config.yaml
d_model: 320
experts_per_token: 8
activation: "geglu"
init_std_router: 0.0335
lr_router: 0.000403
norm_eps: 1e-05
qk_norm: false
init_std_down: 0.00372
optimizer: "adamw"
beta1: 0.95
grad_clip: 1.0
batch_tokens: [65536, 131072, 262144]
seq_len: 512
dataset: "wikipedia_en"
Below are experts of layer 5 (counted from 0) of a mixture-of-experts language model. Rows are named router (the router's row for the expert), gate (a neuron's input weights, with its number), up (a neuron's input weights, with its number) and show model dimensions 160-239. Each number is 50 + 10 x the weight over its row's rms, rounded and kept within 0 to 99.
After each expert's rows: "comes after" lists some tokens at least twice as common just before its tokens as in all text. This comes from a sample of Wikipedia text that the model never trained on. Tokens count by the router's weight.

# expert 139
router:85 50 23 38 51 38 48 68 44 48 55 52 37 47 55 52 41 42 57 31 56 66 73 49 47 45 51 72 28 49 51 37 61 67 56 42 49 47 57 52 22 44 73 55 53 50 58 67 51 54 32 51 43 54 66 59 63 51 59 57 46 61 50 57 48 49 62 52 63 42 37 45 50 56 43 55 62 59 61 58
gate0:45 47 46 43 47 41 54 45 22 37 59 39 28 44 43 52 50 55 46 49 56 49 50 58 49 45 47 40 32 49 53 60 42 64 50 44 61 54 49 57 72 54 68 47 45 60 47 48 48 49 47 37 54 37 65 46 63 51 43 46 44 44 52 30 53 40 42 51 53 67 48 51 58 50 36 71 48 51 48 44
up0:43 43 55 46 51 41 56 43 28 37 52 52 43 48 39 59 51 63 44 48 49 59 47 56 47 40 33 40 33 47 57 53 41 52 53 52 53 47 54 57 69 53 63 62 40 67 44 36 42 48 44 40 45 32 66 36 64 44 36 41 33 43 45 26 54 47 40 55 56 71 54 55 69 53 34 69 47 56 56 35
comes after: "th", "9", "2", " C", " F", "C"

# expert 185
router:53 63 42 55 45 41 46 59 50 30 52 24 37 38 50 48 38 36 55 49 54 55 50 60 58 59 63 59 48 76 62 44 62 56 29 39 49 46 51 33 47 36 56 49 65 43 47 54 60 54 35 52 49 60 54 64 48 54 66 59 59 52 59 65 40 32 60 48 58 50 41 50 43 60 43 37 55 47 69 57
gate0:51 44 44 48 51 42 64 39 46 59 42 69 48 39 56 60 42 71 40 45 42 64 63 54 39 44 49 47 56 53 46 31 54 51 61 61 61 41 33 48 73 61 70 53 38 40 46 38 43 48 44 40 64 57 49 54 42 51 38 44 57 43 65 43 80 45 36 50 54 26 51 52 43 47 67 63 51 69 58 45
up0:58 48 51 53 44 51 75 61 49 51 59 59 42 55 54 54 41 45 71 55 59 48 65 54 43 26 44 49 50 52 47 63 30 49 50 54 56 57 55 29 51 44 44 65 35 34 51 61 38 32 49 49 48 57 58 40 49 49 38 71 62 46 64 44 42 44 54 42 48 66 51 51 52 70 49 50 55 60 52 76
comes after: "s", " S", "S", " R", " Ra", " T"

# expert 9
router:52 55 37 38 52 50 48 61 44 46 50 34 45 31 47 36 53 35 51 43 61 46 62 49 68 47 58 58 40 50 51 37 49 50 41 43 48 41 67 27 38 42 56 47 74 40 57 69 51 54 44 55 53 56 55 71 55 53 60 61 57 65 44 68 55 49 74 40 66 43 45 37 42 52 43 48 56 52 54 54
gate0:42 54 60 54 54 54 22 42 53 44 58 45 30 63 42 42 59 67 47 60 65 47 45 56 39 61 45 44 48 46 64 59 48 70 65 53 50 69 43 39 33 52 48 66 56 46 47 55 56 45 53 56 43 45 51 41 81 30 55 52 51 60 29 50 44 65 43 59 48 43 52 51 57 68 50 42 43 71 53 38
up0:48 39 44 46 51 43 46 60 41 59 57 59 51 36 45 56 42 51 53 48 62 51 40 68 54 47 47 30 43 54 29 47 43 60 57 43 61 54 57 40 52 56 48 43 60 65 51 40 55 60 55 44 64 57 47 54 54 41 66 48 62 48 40 44 53 34 58 49 40 40 45 64 61 40 41 57 39 46 50 55
comes after: " the", " his", " their", " its", "s", " The"

# expert 107
router:58 59 47 45 35 46 40 56 49 64 37 46 45 37 60 40 36 44 49 44 57 56 52 48 65 51 56 51 56 68 46 51 51 57 43 39 55 52 70 50 44 46 62 34 52 51 50 57 75 49 60 68 20 61 58 65 60 57 64 56 68 53 51 52 47 49 62 33 61 47 36 47 43 44 48 44 64 40 53 55
gate0:55 57 50 51 59 54 75 37 46 59 50 57 58 43 51 59 52 53 55 53 44 58 50 47 53 41 56 63 52 50 62 47 52 55 58 57 36 53 56 64 49 48 52 47 32 54 53 61 45 41 68 51 56 47 57 27 65 48 49 52 19 41 28 47 56 55 61 42 41 48 61 54 52 52 60 51 49 50 49 58
up0:59 51 46 66 42 54 51 47 37 62 47 35 51 45 55 41 46 52 60 57 60 58 46 64 56 48 52 53 47 57 33 53 48 37 32 56 67 58 52 68 49 34 48 44 61 51 35 48 55 46 48 72 42 48 51 44 39 36 59 39 39 49 44 38 70 51 44 35 44 50 41 50 50 54 53 50 32 61 60 54
comes after: " he", " He", " she", " who", " She", " and"

# expert 222
router:72 61 49 41 46 45 38 55 37 39 57 42 42 41 59 43 33 35 59 49 64 61 55 58 72 35 60 61 38 44 41 47 47 60 39 31 67 55 52 52 44 47 59 48 45 48 60 52 67 54 39 57 46 66 53 63 49 55 50 56 65 61 57 55 40 37 57 41 58 52 43 42 47 61 44 34 58 57 39 63
gate0:53 61 38 59 59 63 54 56 54 62 61 57 52 63 46 55 71 46 45 52 52 40 35 37 27 43 57 59 59 58 60 65 49 80 52 56 42 50 49 53 32 44 49 63 46 50 44 58 44 50 27 55 34 50 47 55 71 52 47 53 52 53 41 52 51 48 40 56 60 38 38 45 53 55 68 61 59 50 48 40
up0:54 37 46 73 48 38 68 52 37 35 53 35 58 57 55 39 55 57 42 51 53 42 63 38 60 31 58 59 51 50 52 46 53 54 65 47 60 37 53 45 42 73 55 39 38 39 41 33 56 48 46 61 53 55 37 57 56 67 42 59 68 48 54 46 50 45 61 68 53 63 68 62 46 35 48 57 40 61 47 64
comes after: "\n", " self", "year", " well", " long", "in"

# expert 82
router:62 54 29 42 39 49 36 67 40 50 50 38 40 39 58 35 30 41 51 35 54 62 72 51 56 47 50 54 40 58 48 48 55 62 45 34 56 59 61 48 30 42 54 47 59 50 49 52 61 44 42 56 34 54 49 66 54 39 51 50 68 58 45 48 48 45 61 50 59 55 41 41 45 65 47 49 51 56 50 59
gate0:46 50 44 43 64 53 64 42 71 32 51 52 63 67 20 48 58 51 60 39 46 64 56 45 63 52 61 70 45 62 46 68 64 36 70 50 49 69 37 52 51 54 43 57 54 51 54 73 44 56 60 47 53 61 34 57 47 49 60 49 48 65 52 38 52 49 59 53 53 46 59 62 52 82 47 35 51 38 38 54
up0:42 40 44 32 66 49 61 42 68 43 40 55 66 61 18 57 60 61 46 57 38 55 54 56 45 51 51 60 48 46 50 61 50 42 65 54 46 71 41 53 57 62 55 60 42 64 60 54 53 62 57 42 68 48 34 56 47 48 46 43 58 61 58 30 48 57 64 62 64 50 59 61 43 71 52 45 43 55 42 61
comes after: " his", " her", " |", " the", " His", "s"

# expert 62
router:59 72 47 28 37 44 31 56 47 39 63 31 36 39 48 56 28 46 53 28 52 67 53 53 55 35 48 53 35 44 59 43 69 58 42 43 69 44 56 35 41 43 64 48 50 39 54 62 54 56 43 64 47 58 56 57 57 60 74 60 59 63 47 62 56 39 61 43 54 52 47 47 44 55 40 58 62 50 54 66
gate0:51 67 52 47 48 49 58 61 49 47 31 61 65 51 58 55 52 57 70 46 49 59 35 51 50 58 53 46 41 49 64 57 37 55 64 62 57 49 45 48 46 43 74 55 42 51 64 47 43 50 46 55 44 57 50 57 41 51 57 67 52 58 66 59 58 49 51 52 48 57 49 56 62 52 55 57 58 52 57 59
up0:50 54 59 54 47 47 58 57 57 48 27 55 56 55 53 63 47 47 56 40 63 60 37 44 44 44 50 44 38 48 56 44 44 39 47 48 69 51 48 38 45 39 66 63 53 48 43 27 43 62 37 48 42 61 40 55 58 63 51 61 49 61 55 59 36 53 41 52 48 48 51 59 60 46 68 45 54 43 66 69
comes after: " of", " in", " at", " to", " for", " from"

# expert 81
router:58 70 39 48 50 38 53 61 40 40 47 29 31 41 49 45 38 30 53 40 60 67 61 57 65 41 53 59 58 45 58 37 60 51 49 35 51 43 46 31 48 45 56 54 69 35 60 58 47 39 33 54 45 57 65 64 60 69 59 60 56 64 46 58 45 47 57 42 54 62 41 41 38 58 47 42 59 51 53 68
gate0:69 44 43 38 46 44 51 47 42 68 38 57 63 48 54 46 56 63 64 54 57 55 49 47 36 36 60 38 54 55 48 38 38 49 40 46 61 70 45 51 22 60 50 38 54 79 41 60 61 54 37 36 59 44 58 45 60 55 46 44 64 43 61 45 75 40 55 49 30 51 44 62 42 54 39 57 66 41 61 58
up0:43 58 49 55 44 63 53 54 53 37 57 41 37 56 46 53 48 33 43 36 27 40 63 52 61 58 35 69 37 54 46 71 64 56 55 54 41 38 68 48 74 39 46 51 49 38 61 44 41 56 45 72 40 63 40 53 46 46 61 51 44 54 33 58 35 54 53 41 70 50 45 43 51 50 50 40 47 59 42 35
comes after: " of", " in", " with", " to", " for", " on"

# expert 248
router:55 50 39 51 45 46 45 61 49 41 55 30 37 35 44 43 49 45 57 35 60 68 64 52 62 51 50 54 41 46 59 38 59 50 46 30 53 41 59 39 39 36 51 48 61 35 47 52 59 62 57 49 36 58 59 66 51 67 73 52 51 58 44 71 49 41 65 46 65 47 42 51 47 65 38 50 56 55 48 64
gate0:54 37 62 63 50 60 56 58 63 74 44 66 46 55 46 67 44 55 59 42 43 64 48 48 61 36 54 50 66 51 44 53 64 46 53 53 59 46 42 46 47 58 38 34 61 56 53 47 49 55 50 48 58 50 59 54 39 47 55 64 56 51 56 47 42 58 28 23 50 31 41 55 59 41 58 49 53 42 51 47
up0:57 60 36 53 42 42 42 51 32 28 59 24 54 43 61 33 37 44 43 62 61 34 59 61 33 57 49 61 39 48 56 59 42 59 45 51 58 51 60 64 52 44 57 55 41 43 40 66 65 27 42 59 36 42 49 44 55 49 51 45 58 57 28 53 62 42 61 54 47 57 47 28 32 47 36 57 58 57 55 59
comes after: " a", " and", " of", " the", " for", " in"

# expert 7
router:60 52 42 55 29 38 49 65 37 45 48 38 34 36 70 42 39 42 46 45 52 60 54 46 58 41 55 58 57 58 59 48 69 69 41 45 57 51 56 44 40 30 48 40 56 34 59 50 62 42 47 65 39 62 65 53 44 70 56 58 53 57 47 58 44 39 47 43 49 47 37 38 51 59 44 62 57 61 37 39
gate0:62 59 49 45 50 44 50 48 54 49 63 44 40 49 59 58 36 51 44 34 48 59 45 63 47 44 47 40 52 57 67 60 53 67 54 33 40 43 32 43 55 60 64 43 55 67 53 43 58 52 47 50 42 57 39 55 47 56 60 51 42 65 60 50 30 39 52 41 61 30 47 45 52 45 55 47 42 50 45 55
up0:42 37 56 52 57 41 61 52 52 68 59 55 37 56 52 63 58 59 41 42 55 46 37 55 32 62 47 43 64 51 58 65 64 54 54 51 42 39 30 64 56 68 54 54 54 58 36 38 36 31 50 47 45 62 47 44 42 45 63 55 31 52 59 62 45 46 50 34 51 51 45 56 55 47 65 37 48 46 51 61
comes after: "e", "le", "3", " E", " Le", " Ho"

# expert 67
router:56 45 38 43 47 38 45 61 43 32 46 44 32 45 61 47 38 39 57 44 55 54 64 53 55 34 55 48 39 54 52 38 65 57 51 41 47 43 54 45 47 48 60 38 73 40 57 58 46 51 36 61 54 54 62 55 64 58 67 56 69 58 41 59 38 41 61 44 57 48 37 30 36 52 46 50 71 53 47 65
gate0:50 49 50 38 52 56 63 57 49 50 55 47 56 54 61 42 55 50 70 52 54 46 59 47 52 62 71 45 55 48 62 47 48 53 49 33 56 53 54 54 60 48 44 47 42 68 48 57 45 53 49 45 55 59 58 57 68 50 85 51 62 48 80 48 63 46 72 44 49 45 51 62 34 54 46 70 48 70 38 49
up0:43 53 48 38 62 39 70 50 54 60 56 45 64 45 53 36 63 60 50 35 43 41 43 43 43 52 60 53 39 58 51 56 57 50 59 51 52 55 47 53 52 47 58 50 38 74 48 75 41 45 45 46 46 49 51 66 64 42 62 43 44 49 52 46 56 53 61 49 59 54 44 55 56 58 54 51 66 55 48 22
comes after: " the", " of", " in", "'", " as", " The"

# expert 189
router:70 57 33 54 37 36 61 52 45 51 53 39 27 39 58 43 48 35 55 42 63 57 46 49 60 37 61 56 35 53 53 46 55 64 34 47 49 53 59 38 39 42 77 41 54 46 47 61 60 42 39 63 48 44 74 49 55 50 48 62 70 54 51 56 49 43 60 42 66 38 46 36 50 58 47 51 59 55 52 73
gate0:62 40 29 49 50 55 54 55 39 47 45 54 35 52 52 52 65 45 41 49 57 50 45 54 41 49 43 48 59 55 65 43 59 64 53 40 48 43 51 41 36 62 29 67 50 42 45 51 43 54 51 51 56 66 65 54 44 54 50 56 60 37 39 46 48 51 46 50 44 50 20 70 50 58 58 49 45 44 46 46
up0:40 58 73 41 47 46 43 48 51 45 62 53 73 49 49 44 41 63 64 50 44 58 54 54 59 58 57 58 41 47 43 51 54 41 41 53 61 60 56 59 54 37 68 38 61 44 46 58 59 43 48 59 53 41 36 51 56 42 56 41 40 62 56 60 47 51 57 50 56 59 74 33 42 48 24 43 63 50 56 54
comes after: " ", "1", "2", "3", " #", "("

# expert 208
router:49 57 46 42 34 41 42 55 37 43 42 52 50 32 67 45 37 48 66 46 64 51 54 60 48 56 61 51 44 71 53 57 53 55 50 35 56 47 55 46 37 37 71 39 60 42 44 59 66 53 49 61 42 57 58 62 57 49 55 54 61 56 47 63 52 34 59 44 63 54 42 35 47 62 45 54 66 51 52 61
gate0:49 59 46 44 76 57 40 42 38 45 58 52 45 32 52 68 39 59 61 53 62 57 61 49 49 53 41 39 46 56 37 49 63 34 53 42 40 63 58 31 50 40 58 54 47 50 48 57 42 45 49 43 53 61 51 45 67 49 55 44 48 55 41 57 47 53 57 70 46 54 32 42 51 43 42 44 54 59 55 41
up0:52 47 50 57 43 48 56 37 48 33 52 56 42 52 55 33 45 47 48 48 44 53 33 59 51 48 68 62 53 55 48 61 33 50 62 42 74 47 26 54 47 58 52 42 54 46 52 48 56 43 45 73 51 48 63 41 52 61 51 65 39 48 34 46 60 50 48 54 52 55 59 38 48 61 49 48 40 41 52 49
comes after: " It", " it", " which", "s", " he", " they"